config.toml
num_hidden_layers = 14
hidden_size = 224
n_experts = 32
experts_per_token = 2
d_expert = 64
d_shared_expert = 128
hidden_act = "reglu"
moe_layers = [1, 2, 3, 4, 5, 6, 7, 8, 9, 10, 11, 12, 13]
n_empty_slots = 4
router_score = "softmax"
normalize_top_k = true
routed_scale = 1.5
balance_loss = 0.000136
balance_bias = true
router_logit_norm = 2.0
init_std_router = 0.0249
lr_router = 0.000547
vocab_size = 16384
norm = "rmsnorm"
norm_eps = 1e-05
tie_word_embeddings = false
optimizer = "soap_variant"
learning_rate = 0.00914
beta1 = 0.95
beta2 = 0.95
batch_tokens = [32768, 65536, 131072]
max_seq_len = 1024
train_tokens = 258900000
max_steps = 3669
dataset = "wikipedia_en"
Below are experts of layer 7 (counted from 0) of a mixture-of-experts language model. Rows are named router (the router's row for the expert) and show model dimensions 0-223. Each number is 500 + 50 x the weight over its row's rms, rounded and kept within 0 to 999. Numbers have three digits each.
After each expert's rows: a language model's description of what the expert responds to. This comes from a sample of Wikipedia text that the model never trained on.

# expert 29
router:403463473437451464501462490500435577573508450504618473407567501440405448380535445523451532535524543534550495511528528476539499564471561446460472558542479471463481534532453492436558539456498545489562452394438556503555450533602536569510522526482472498558558481523533484512594432536548462464408475472516473493490554555460529587460521577577459618497485432481426493451353486528469504542469528541535456478620508539577508501561495400393557574502476554404490438439534488510510514486406522485560517509512484476443444429540456556450524510508547563544513496486547452528545521465457547526592595478496499489525543432530594507426509463437414555527553511463510566422409558468484517446495
Description: Line-starting dashes in infobox and list entries, table pipes, section equals signs and colons, as in "- Spouse:", "===".

# expert 4
router:442463410469470499552474411568493496496441476532497559518571566553554460480567528430448451486576453486567478503612436467528497558529436545493437522424520597581494458533488513475438458467538487453508588516510558514390476409411493511442551598477503398546526613540483570438531470610441561572474535495457474512474455406468473601480601537460500433552464499575471496560515557523424433554480510449577517493532487503531488501463538453507505517428515478576489431533461448505529496592460534481535585495524466462534469400462388526418530474595477473434512527471476428438536480496481527480387450470519488488539451505432474475424471498385437539487592479499524489419524539503468534426455
Description: Prepositions, mostly of, also from, in, by, between, after, linking noun phrases, as in Order of Merit of, died from.

# expert 26
router:540504467569438501533483463555444504571533392455422482447526442472523642441565451481463522464537515558522539480561459530562436487504533562542555508448519519486507512521521475520463567540501486548547458499512481457500489554445481534429429512470485591442446327488488431539582506452418502538449399506470500500471516425482566561520548556503479504459439472475467483399466497519473594534537565582388491494559408448497526563547474523502494444400461564524541476490538607455502540508515578450510453516456526512531432398484444441454469511570481471516520438481521468493483451470468480536485511583524495505571419435437577483466483568404451438462560616435502522428520579497391604467422
Description: Articles and determiners before nouns, especially The opening a species or river article, plus its, their, original, new.

# expert 16
router:444576565489388511432564527601499557440534491474493470535451468527452521566484516475524534452517457438507431523506498519487420469448542571524513593537445501545549543521561592531558573512498471489536505462591534404602475534524517455514517460454604437539496464633577561509546512571570600532498577470524461520565458507443464568447433470511473441536561496453498416554472419530551569441465500533441485552420509469512516424475554569597520510508474528499471521607506533589528527542429508579448605480457431582562587586500534464542424471557528524525432482592548552472479544443478473535575517472550552467425509460473481542515463552492563482539427453398569487482498508477484441443483
Description: Capital letters starting abbreviations, country codes and call signs (MLI, PHI, KFGD), plus paragraph-ending periods before new sections.

# expert 20
router:577490520591453596523481528465456529635511497503517493612512436494479506435511557455493510507447537464537559523479575435476536517493481508589489454470562514551431481565526396587535556531529467482573577553427468433503522467477423502445489481560485476481539496515412456520427499551431423443543490494510505615575455508530600477515509457490523498440449535481611482542388515538459503415563456414510546473505493441565497478538459420438508459499472396517495586471537470489531436499560561453453486493571468478546485525502463415428490465536550415471583506590505500615389477517524403427433500438493505525457444556503486525449555595445431462585534436467544456557528580489472450463476
Description: Prepositions before dates or places, such as in, on, during, until, and past-tense event verbs like began, died, won, released.

# expert 13
router:492559544552450469460564448508548435453545565466430478448465467505452528614393492509462439515505433519459455522549523457539518449535414511525520532563572511554479484423536472521497489470557522486452439610427521575456446524518476426601504503468514447580530516493443472550494482571517585459437449457426458504464438498518529449499490484485516462461508427460582590559590497564455573515407433454499610448484430485515500530499474578554571457440517534511542498539514555461506427510436348581471411563493606509516537495564534487442513475464498496508517528495540459466534453356523466485559473501622590499519477530482559416503517464541522444500457524489590465568510488566575397561575
Description: Lowercase word-initial pieces like sh, sc, fl, gl, and line breaks after section headings such as == History ==.

# expert 1
router:485562516474572553480488554575435511435483537558529630490511584440492404507539454436461483536449491383403578496438463442487537535585494525455487552492496583576545565531495483497493495437453489562444510510497565530497431510397418481478504547520455509479550524440552494465479430587495584502554578431535615481456597532507596562595502557586523566599350529423508475539544482564578563506494462447554448543484532534495488447441498520423520535577527459514488604498516448509526567539503535493457520520483469527438522447590540447484460564495484497444509429559475550581461529544479491463453546496470471594508516462572519483577572481492421503471484446524581509599470495472471447518475
Description: Single digits inside multi-digit numbers (years, altitudes, coordinates, scores) plus magnitude words like million, hundred, century.

# expert 22
router:504453468445560483554482587560596515469528544477578482551514508445449523481447547540570528541437480476437498530457530596555591510407533404481529585588445502586552480468530597545457448504452538466560586539529449507570572490515559578428493577465508510473472467532590503480523445559498540551461578504605521504555513534518514453561553410430481511458451437498543515425531487500575564542434601481473465605509470605496514547540468465487438542428534591528544619421507547552526543448472455564472484461502507501360467415426565570438495488572575448505591551512500442486487485561528520530521385523430507529511531478482482476492486524538546512514448574520456546531493435461493513447472
Description: Word pieces inside personal names, especially surnames from many languages, like Björkman, Bacharach, Singh, Murphy, -ović.

# expert 8
router:558507458512516495561414496497434490587516450481448477478462461441514554489456510414440347455550512497582564438507567446526530526473528437519452412418533454468515544541529492511577576549530521552517470485555500447561506462479456554542491503539468504516456476460511408523597523550433513534520518556463491576474563536497532565435523565564515453568533528480586512445446599623504435454519384528458542452579480466487502572567518478572461591424420468560480479389539418482505453551526543486522514477496505505578571443453520510386594543503418431440484504526544497527483480519398464522489508436481428508508441538474529393469482532420581506510543533436500556399477498472480558520389
Description: Function words inside verb phrases, mostly purpose to, the, with, for, including, would, not, as in "worked to make".

# expert 19
router:376535569484563517479576529475601532495443573519530540480492533481610541525468577571515419578503486566505440600455502492531508443476507447516604497477613477509501515514445490567605493471507488517497514570566488482430381514550513550558548508604551458557483489502521465521555518529629469574468580525483544438497555546531513530533422449435445546594504496471489513462502503399442408508529431497424620569451466533433538500524579561456492505504474414502571454509423413431606510444520523585440466539550491512525493611491503447544521522421472422484570501436475523438454429576490475484466516494464530507491502522568512517484514485540471485472494436547505504570528401486446417547521
Description: Digits, parentheses and symbols in statistics, measurements and coordinates: degree and minute marks, /km, yards, heights like 170 cm (5 ft.

# expert 9
router:481406424521486531621422481475588536523477511345539462524484489579609530474505522550510480467528541450513460562423458493451470506490543504484481530478462481492454417530429534510430465514615496639565489426535457528469493470431582517487465498457516457441475565608531518496553504494462389573560447527551578502452580556491403403513551462543591506439492554513457564487557549529522437486594456516482473475534490438511498518468542441568495414476392474485485518528499425522461528454465561415494448491407541446496559519526472409545468590437492506473439436545538525424480524439549534467528531486603530503561495489460573504542472499539462543430566525506480469510484486540468533515351
Description: Possessive determiners such as his, her, their, its, often before first or own, and column pipes in table headers and rows.

# expert 24
router:503575554519464477507447568483551495519483490498474498483485505477579473458398618508505480472476485553454503454373487455469499437554472512529542514527547538448478475483462422467442507532400451431459530609502522449433569553443604551478449485526488527446509458476422528589540474562452405519499627446458551493443453569506592461510357494482517559514440611484569551518536444545417505488469459454477591630498518417507449552402459561599481480533595523483497461424480565505481446488499459506581465538477466532488542504513551535481430487521488478465542389501514467399480415479465501452502459442434545546427544510433538462516563475498457555492518560491538508479499521567593441594541
Description: Plural nouns and suffixes such as -ers, -ists, -ations naming groups of people or things, plus object and subject pronouns they, him, them.

# expert 14
router:538509484420577438510519508530570546471508554489481577478555564478424402397555461542560536506535463498475549497558558527517483544528504511401534539459487550533571569527434561487501570410506500388426518462472530495501464486467495432521403464518430571496469488524525602509459463527591418436507487502461500446537464466570454491532563440437429424467453580459533533524495497470480525571478482518503499429452487497451464452478524531424621495530559440470429580577504588469461475433480529527544387467532488520500409540570560523538418572484457377462461524479447539565476522555585560473421523497553536578429494456480420566450502590501502616550547494573494493468514543473514481627486
Description: Single digits in years, scores and ranges inside infoboxes and tables, such as 202'0'–2026, 4–0, plus field labels like Preceded.

# expert 15
router:490470498422456576442481433482433478501569522507484559535486581439551511512625388541503538444469501551529488423442568497465457528542500510542525548577416530557462441619511493562522504495480463567482511492452530483589564526540466474426519484516496473434445536450462584469512455524539510548474388383604505473497509423571448598505406552499577500526500508441420575511539610502502458494419590502516549409494484529561561570525575502552490518487541542413528494478556478515448524492520472448562457531501507507423525484468504529511540390416443531540553428456518465519469550516555451493517469493558508548486500581426493396480476363465586414457481488444523409501532421522485425443493
Description: Word pieces inside transliterated Chinese, Korean, Indian and Arabic names, such as Kim Kyung-pyo or Shanmugam, plus line breaks in lists.

# expert 18
router:552395413492462449475502558467490544415484593553442557549446510488571552580461484568492468594470467415507450517527550592468543558460564517547388553510445501455501455441515432451465463554513572500514522518452438493438515491531417425489577493499531496520553503539477637540389509527563438457519457466467421423545438504554569473461441544546505456522509461552475489473460515506514468580511529521531498534476552406584418401522603553459479575551518429475496452482558479578503511479536456558406603514477445411502438563451428504522469486566530525450424547499476480519544560564414510584443514512480433432466556535560456545479500498448451478418465522444512481457515512568607456539491
Description: Periods and closing quote-periods ending sentences, especially before The, He or In, plus leading 1 of years and section == headers.

# expert 3
router:477428510423457560484482587582570500499442408576554475413415468588455440534509509499535500556454539538516479528535476532537520423584473477512536524479530473586504592520480530437429526468478512477549524475437498583488472478471591528495549469540474579392554537440513554444560432573555547575511491514557424431521489514528585513615460572585407498511448411495483516469528517502496560582537593532546491617443514602485491469479489527474545451538511423448483401584467481541462505522479555537568469482487555481554516589477519548572423500502446493465475486475485586583557405456579570468474514456520498442539454438506484478459538514512595552508529485549523490610552497445479465521625
Description: Digits and punctuation inside geographic coordinates, addresses and data lists, plus taxonomy and place names like Animalia, Insecta, Kerala, Croatia.

# expert 0
router:563567559587535441524534514409522459357413490597543517518495533551511480459412498511607498510563530495516422475358398464415469422544439505452536555545437444480447526472459513444501562517491434519467593550517449517569522502495546579462505569457464528499419475535536444526422510394475458459550558581486456462468549536449456510519432546479491472479498557527588478516550466464498486463448400521431484544505490453538546507484440440484513501528583521543566432494461460538498466527535472454536533518508540513587543427564535593583554520403545513573412459370489535519496542572503511526500426459473485493484444516494461544487470501597416516463521504573447415490450527469585463580560
Description: Singular count nouns after a or his naming a role, job or unit, often before of or in, such as role, member, director, one.

# expert 6
router:510462486507547511450568542466498442479512426504467425530506508580511474535477528509559493547392556515387515485530538544562580523527454453529531505526457486437539607412487534502451405445486380496472483562631415552458474582551433448444534479474488482489450547448567429426432550482700492510449520519522449458523579505590460443503543453446480532460452548441516456559501471435521523455491476496548561462466446459459488536479475569415527457522502446465461488429468446495504455494560464604432461479502519546515545585498528522567489536465524526510508547548499550531520530491449557530489496446478490583493553405429369505492484488590485481499497497631467475541409405582549476458574
Description: Spaces and digits opening numeric cells in sports or election tables after a pipe or semicolon, plus plus/minus signs and score dashes.

# expert 25
router:526564446587567431534561450536525505472497524512442404444422464530510560509473456528445504569461428490533556408535565459574540429543542482447542422560495402483529476485584542471531558508517418448615389469406432528592502520567554501493481487480583443527483539449452511557429503516484522419620483516495408458493426476442496460439513559428470556480528549463535473519511498546491566470558503547463542479485505531485505514502454569579470557476528517433598470488561465523578468505530447550543451528477440538500468429409500446504553498638528466530645504584466496491609542478527464536458405551444495515472520519464579569472430538513523512506539456607494453521471487471591498557531
Description: Early stem pieces of ordinary words and foreign names before suffixes, like des-eg-regate, ob-st-acle, phil-anthrop-y, Color-adas.

# expert 28
router:513519551467563496520535478456409486390470494410576529502504530530475510487483464502461432524508478624491497516480470511403447578453448475467496549471451445536437482594487557464440495430552457452519542557480450549544479396592495581538436525413462464478428537576522426458518574391485490501593472471471535439530600448482480445558437531489477395470469591611595466449522464510574441545481511500486510433508532531529459541525453410577580466514498510479548411422516503522492538476554552427485601494508552515545520457473522442622553583398395478537480503435438452453445549510542502526512445473540487505553454460540457527519570560469477491488504588508473521573495455473395488480581
Description: The articles a and an, often after is in definitions like is a township, plus any, another, no and superlatives.

# expert 23
router:500523483599537560439510504378461532453530499540487524495563392498483585532435487491485496489561490497452472490417437492474524513580525585490445566553474444511493457501544512506521473473446580499528490522508482474512576457551461471381457462464598470533533480542528503550466585508467455344488508547537601416503480476519424479496401509495547556488534507493471458401558532532533466495450498485637496521532449528544482550530501522420568565570560551555476464564468536490495501476583604468542623462508466593542525454554603572468399482585440549514614604487576456529499463559451487486539476573502535523574517546512520490537488470485529575601459534458580552587471515524554448473469
Description: Short subword pieces beginning or inside a split word, often names or foreign words, such as re, de, trans, or, ol.

# expert 5
router:517476512522474497476541496501607465442591514493520424483542506499498528606485499531460575497541473415516543433516531514539480620470528560515417484496449543428462432526499489430468560450405547584500563425456595587442516532435444496554560523484432605495394553531525552522537546439498559490500582524532490509502421476525552401505573521488472502524508478621450393388531506561527599529513472491544430454484434522486482456467523558529517484559422569562416473519545530571536486496408465597560516489437522449469514512500404490443427465457461507583497417501472408426515514530467449493433567538487503483491500533567459490399463491536455509464440454443451530540564554512514493565379
Description: Later words inside proper names of organizations, awards, places and teams, such as International, National, Critics, Association, Railway.

# expert 7
router:544530546495456487479445516437469511601460516418554518587536565577478479464549525538479475514420505534580465453527549457490508595529446568518436530403480525489496517532445545486597465448447457426475483480558550384485542523543509524529528494503536479530533624493532521427547421449592567448555479493571426531461488541539501433412462499455472397506516454518417490589376427508524521551471473514483464481459505500521549518444548466390543483556362455565425514476525477545411547482465517448488488493511423530461438443562472486500492524513479444567485539581529567519430520479550533477482427376432487436576529464497514540425483578499551451490493436528455609506431407479472605523450
Description: Pipe separators between cells in wiki tables of sports rosters, election results and statistics, plus coordinate marks like ″N and ISBN.

# expert 2
router:600497440549459427454485577476535481422409575518475525514427457547513432623573434489526542506486538592575535496500553433492525415402441531541536533609511565575456469535463484444517497555492492452460579454510521487427486408487451469476478476546449537546527525517574486534509511472493526530501619520467532466604392448439487497451534472534542528503591567477422454547472459475544555566531506514564512518390620531481493481428516549522567413527535527494520526521529558497457535468440420504507487471554539471463500525487506452504492445576570546423579498527470490539466530545601387545372476574484497466490596484561518506468524452615447551477547439453501536519535483467508432590460
Description: Closing parentheses and quotation marks ending titles or notes, often in tables, such as ")", "\"", "!\"", plus street and road names.

# expert 27
router:471474495458518537502504507385533471570547526562486418484444575411590498488418468565527380459553527537556488424500445428498430438470485448590437427453506513526480465476483477536458439511532484486447504474439536496459457462599496489474500437555469434561535451651504435544432450481522469429494429525455478468514407552549525472489443483530525521560526522383536486481460509466461495387459487417508491480532458459388583456514497489527488580460509603542447516427501595453394419571625573461485515514581549450483523528455525566524519510486498501479503590509473529485499529468550529546459514561498530440443577492523482547431427517465528493543478360445543457474466465600502557504573
Description: Verbs is, was, had, been, became, especially the was or is right after a subject's birth dates in biography openings.

# expert 31
router:597479517603442506478451548507421605528462523511480453454541528528480460497520451483493401552441645496560486438567610422461499494519528449516558410449486579529497480485498482455582480487500498530497441557478454520450490490460581458552417441540413430445414543439418483458518455493429492527494570434402440479538501500410447490511497502517459561491575475455372473541492476485439482544454544438500412551472503546459434508503528595597520447503519547517501494404431508486420514512485497434475452467511529544546494552415577466547524461490487555444481543581526515543496460584462496556479454596517517500419418574479596503483516460468440523501614490452392534496463610532489440491483
Description: Commas ending a name or clause before and, which, but, as in Henry Tonks, who; also compass words like north.

# expert 30
router:554505541534502518534549432509570460506536541521459518445421490405432502491534472570509511493584465550494497473473489328567551497478545516554519582393582436456420495407555426476451565531515535461447540559422491520490484551436464511400455532567459608496423416435433470539417492478422499531475527490515427563456477591483494489387448572519498485504529453483504464467558493471517561507535384597570454429492407557459535502539559568487520544392532508483553540546491481488541504433532439535520525541436456519511543487535449452501476505494476523433543404537448516446398581557554585525421517510446544564470518476509539468475418456499439469482478490550554447460543509550508561450404
Description: Abstract nouns after the, often followed by of, such as jurisdiction, authority, government, construction, height, invasion, city.

# expert 10
router:513502501428558578464589581571410501463603566461461491589482525494472468509490606467414464534488565473555513552542598480442517503466519418413464435455584459467454552414420453415506417500398535473556497485537416475568506504554478423495530424482466506493461432477404523482475551507546477525395470478396526548506519503570439497534476542474445494507497534412575515545444460519492411544547426456489458477453591515522527534476507500517512542563477537457540495513522582558501517389461581424474552529463549579491561495634445480492457532431591509544470441567455447453526473526492456474526563492469587521519455561482451501515441593537580463477519499601531429516500515550562461453503
Description: Spaces, digits and line breaks opening a new table row, cell or numbered item, like ranks, years, chess move numbers.

# expert 21
router:471511462467462518474558436465443523431434481484498482486488558520534510505523445482442512436420501436498490543432579544526448431506423542546507504495477532528507587498564376530472511522625495511360514481519474558558481559555394516454544539565385420540481470563461551568481559552482535536521578571532560482496461543449402536421563560532485520508477559565446493483501475483487470483481548421484446495477535490529557489538414474456524483434438488503549604535559496501578565616445443500476521550426522476466468645499490469472553569557439566509502458437472424544496481429445551435439500454383523491422472527533508486424542478480543489559504549446458591552475381447447540420521
Description: Spaces and leading digits of years after dates or in (e.g. January 11, 2017), opening parentheses, and Cyrillic, Arabic or Japanese characters.

# expert 17
router:496509460460514415515462541512491534507514487551599487504555497546529508541485506446502515450589485586553516450463529525469542450435421427486462462522459558555422517499506525443572588517511524480605445544461501518521574474429506628562532434528433465480500488402527481539559430458494491478470435443504529545550570484480509502536539447393494606419537486496480542518564561563461554600528513531431424485575476454488528520522525492529510533444535463528437490472504482445532581541473587447413442512408473559587433493549497578494568527434493530505604538383467604535583449485482513440546559558523546490504559503520607528465506516473557566566593540367446487533595503484598516470567
Description: Conjunctions and connectors joining list items or clauses, such as and, or, but, &, than, whereas, nor.

# expert 12
router:469524482461467480497565489538535488442458528499396506576447406461580525524491448425518469444400490467537522517578486507488410504538538521452441512499552497496546522569438601497507574503537462512454470559447448468419445538567463459543469518420581443567520399456547477350476482439420548528484516516488418556427471518532440630546481511459595516535463507517431447456436502552482577504550512458533478475480509610507485527535589506439459509435590526422568492497443517474484469407508488454493478566469434495503492427476472465486435551571541509574520468603528514477445434572472459526419496562472569549504545484508498468414608565433462402531446533562604473437556499476506578480484
Description: The after of in census phrases like makeup of the city, plus conjunctions such as where, when, because, and mid-year digits.

# expert 11
router:505543500451466450524519429545564507522483479502457535549461567498518490581606427527567536566581470529433501519459376414476583405406473490487526430495552448546513397402569400488487532482455509434449555420465505547561506589505512472527413492507516538487442462536436449522438443444432433392467523545482501462464476462509428506478573488497520566530509503492559478573499559498545510481538557488474554511529562434401564501522449377447434369502614532475556518534492408504554537429462513585512552458485406574490487432467468587545468500539560503509549466576491488519509437510604531555490497561424484561452493493579535519559541427569471442527512537495540446524493521546544528518459
Description: Pronouns and subject words opening a clause or sentence, such as It, he, which, who, there, often before was or is.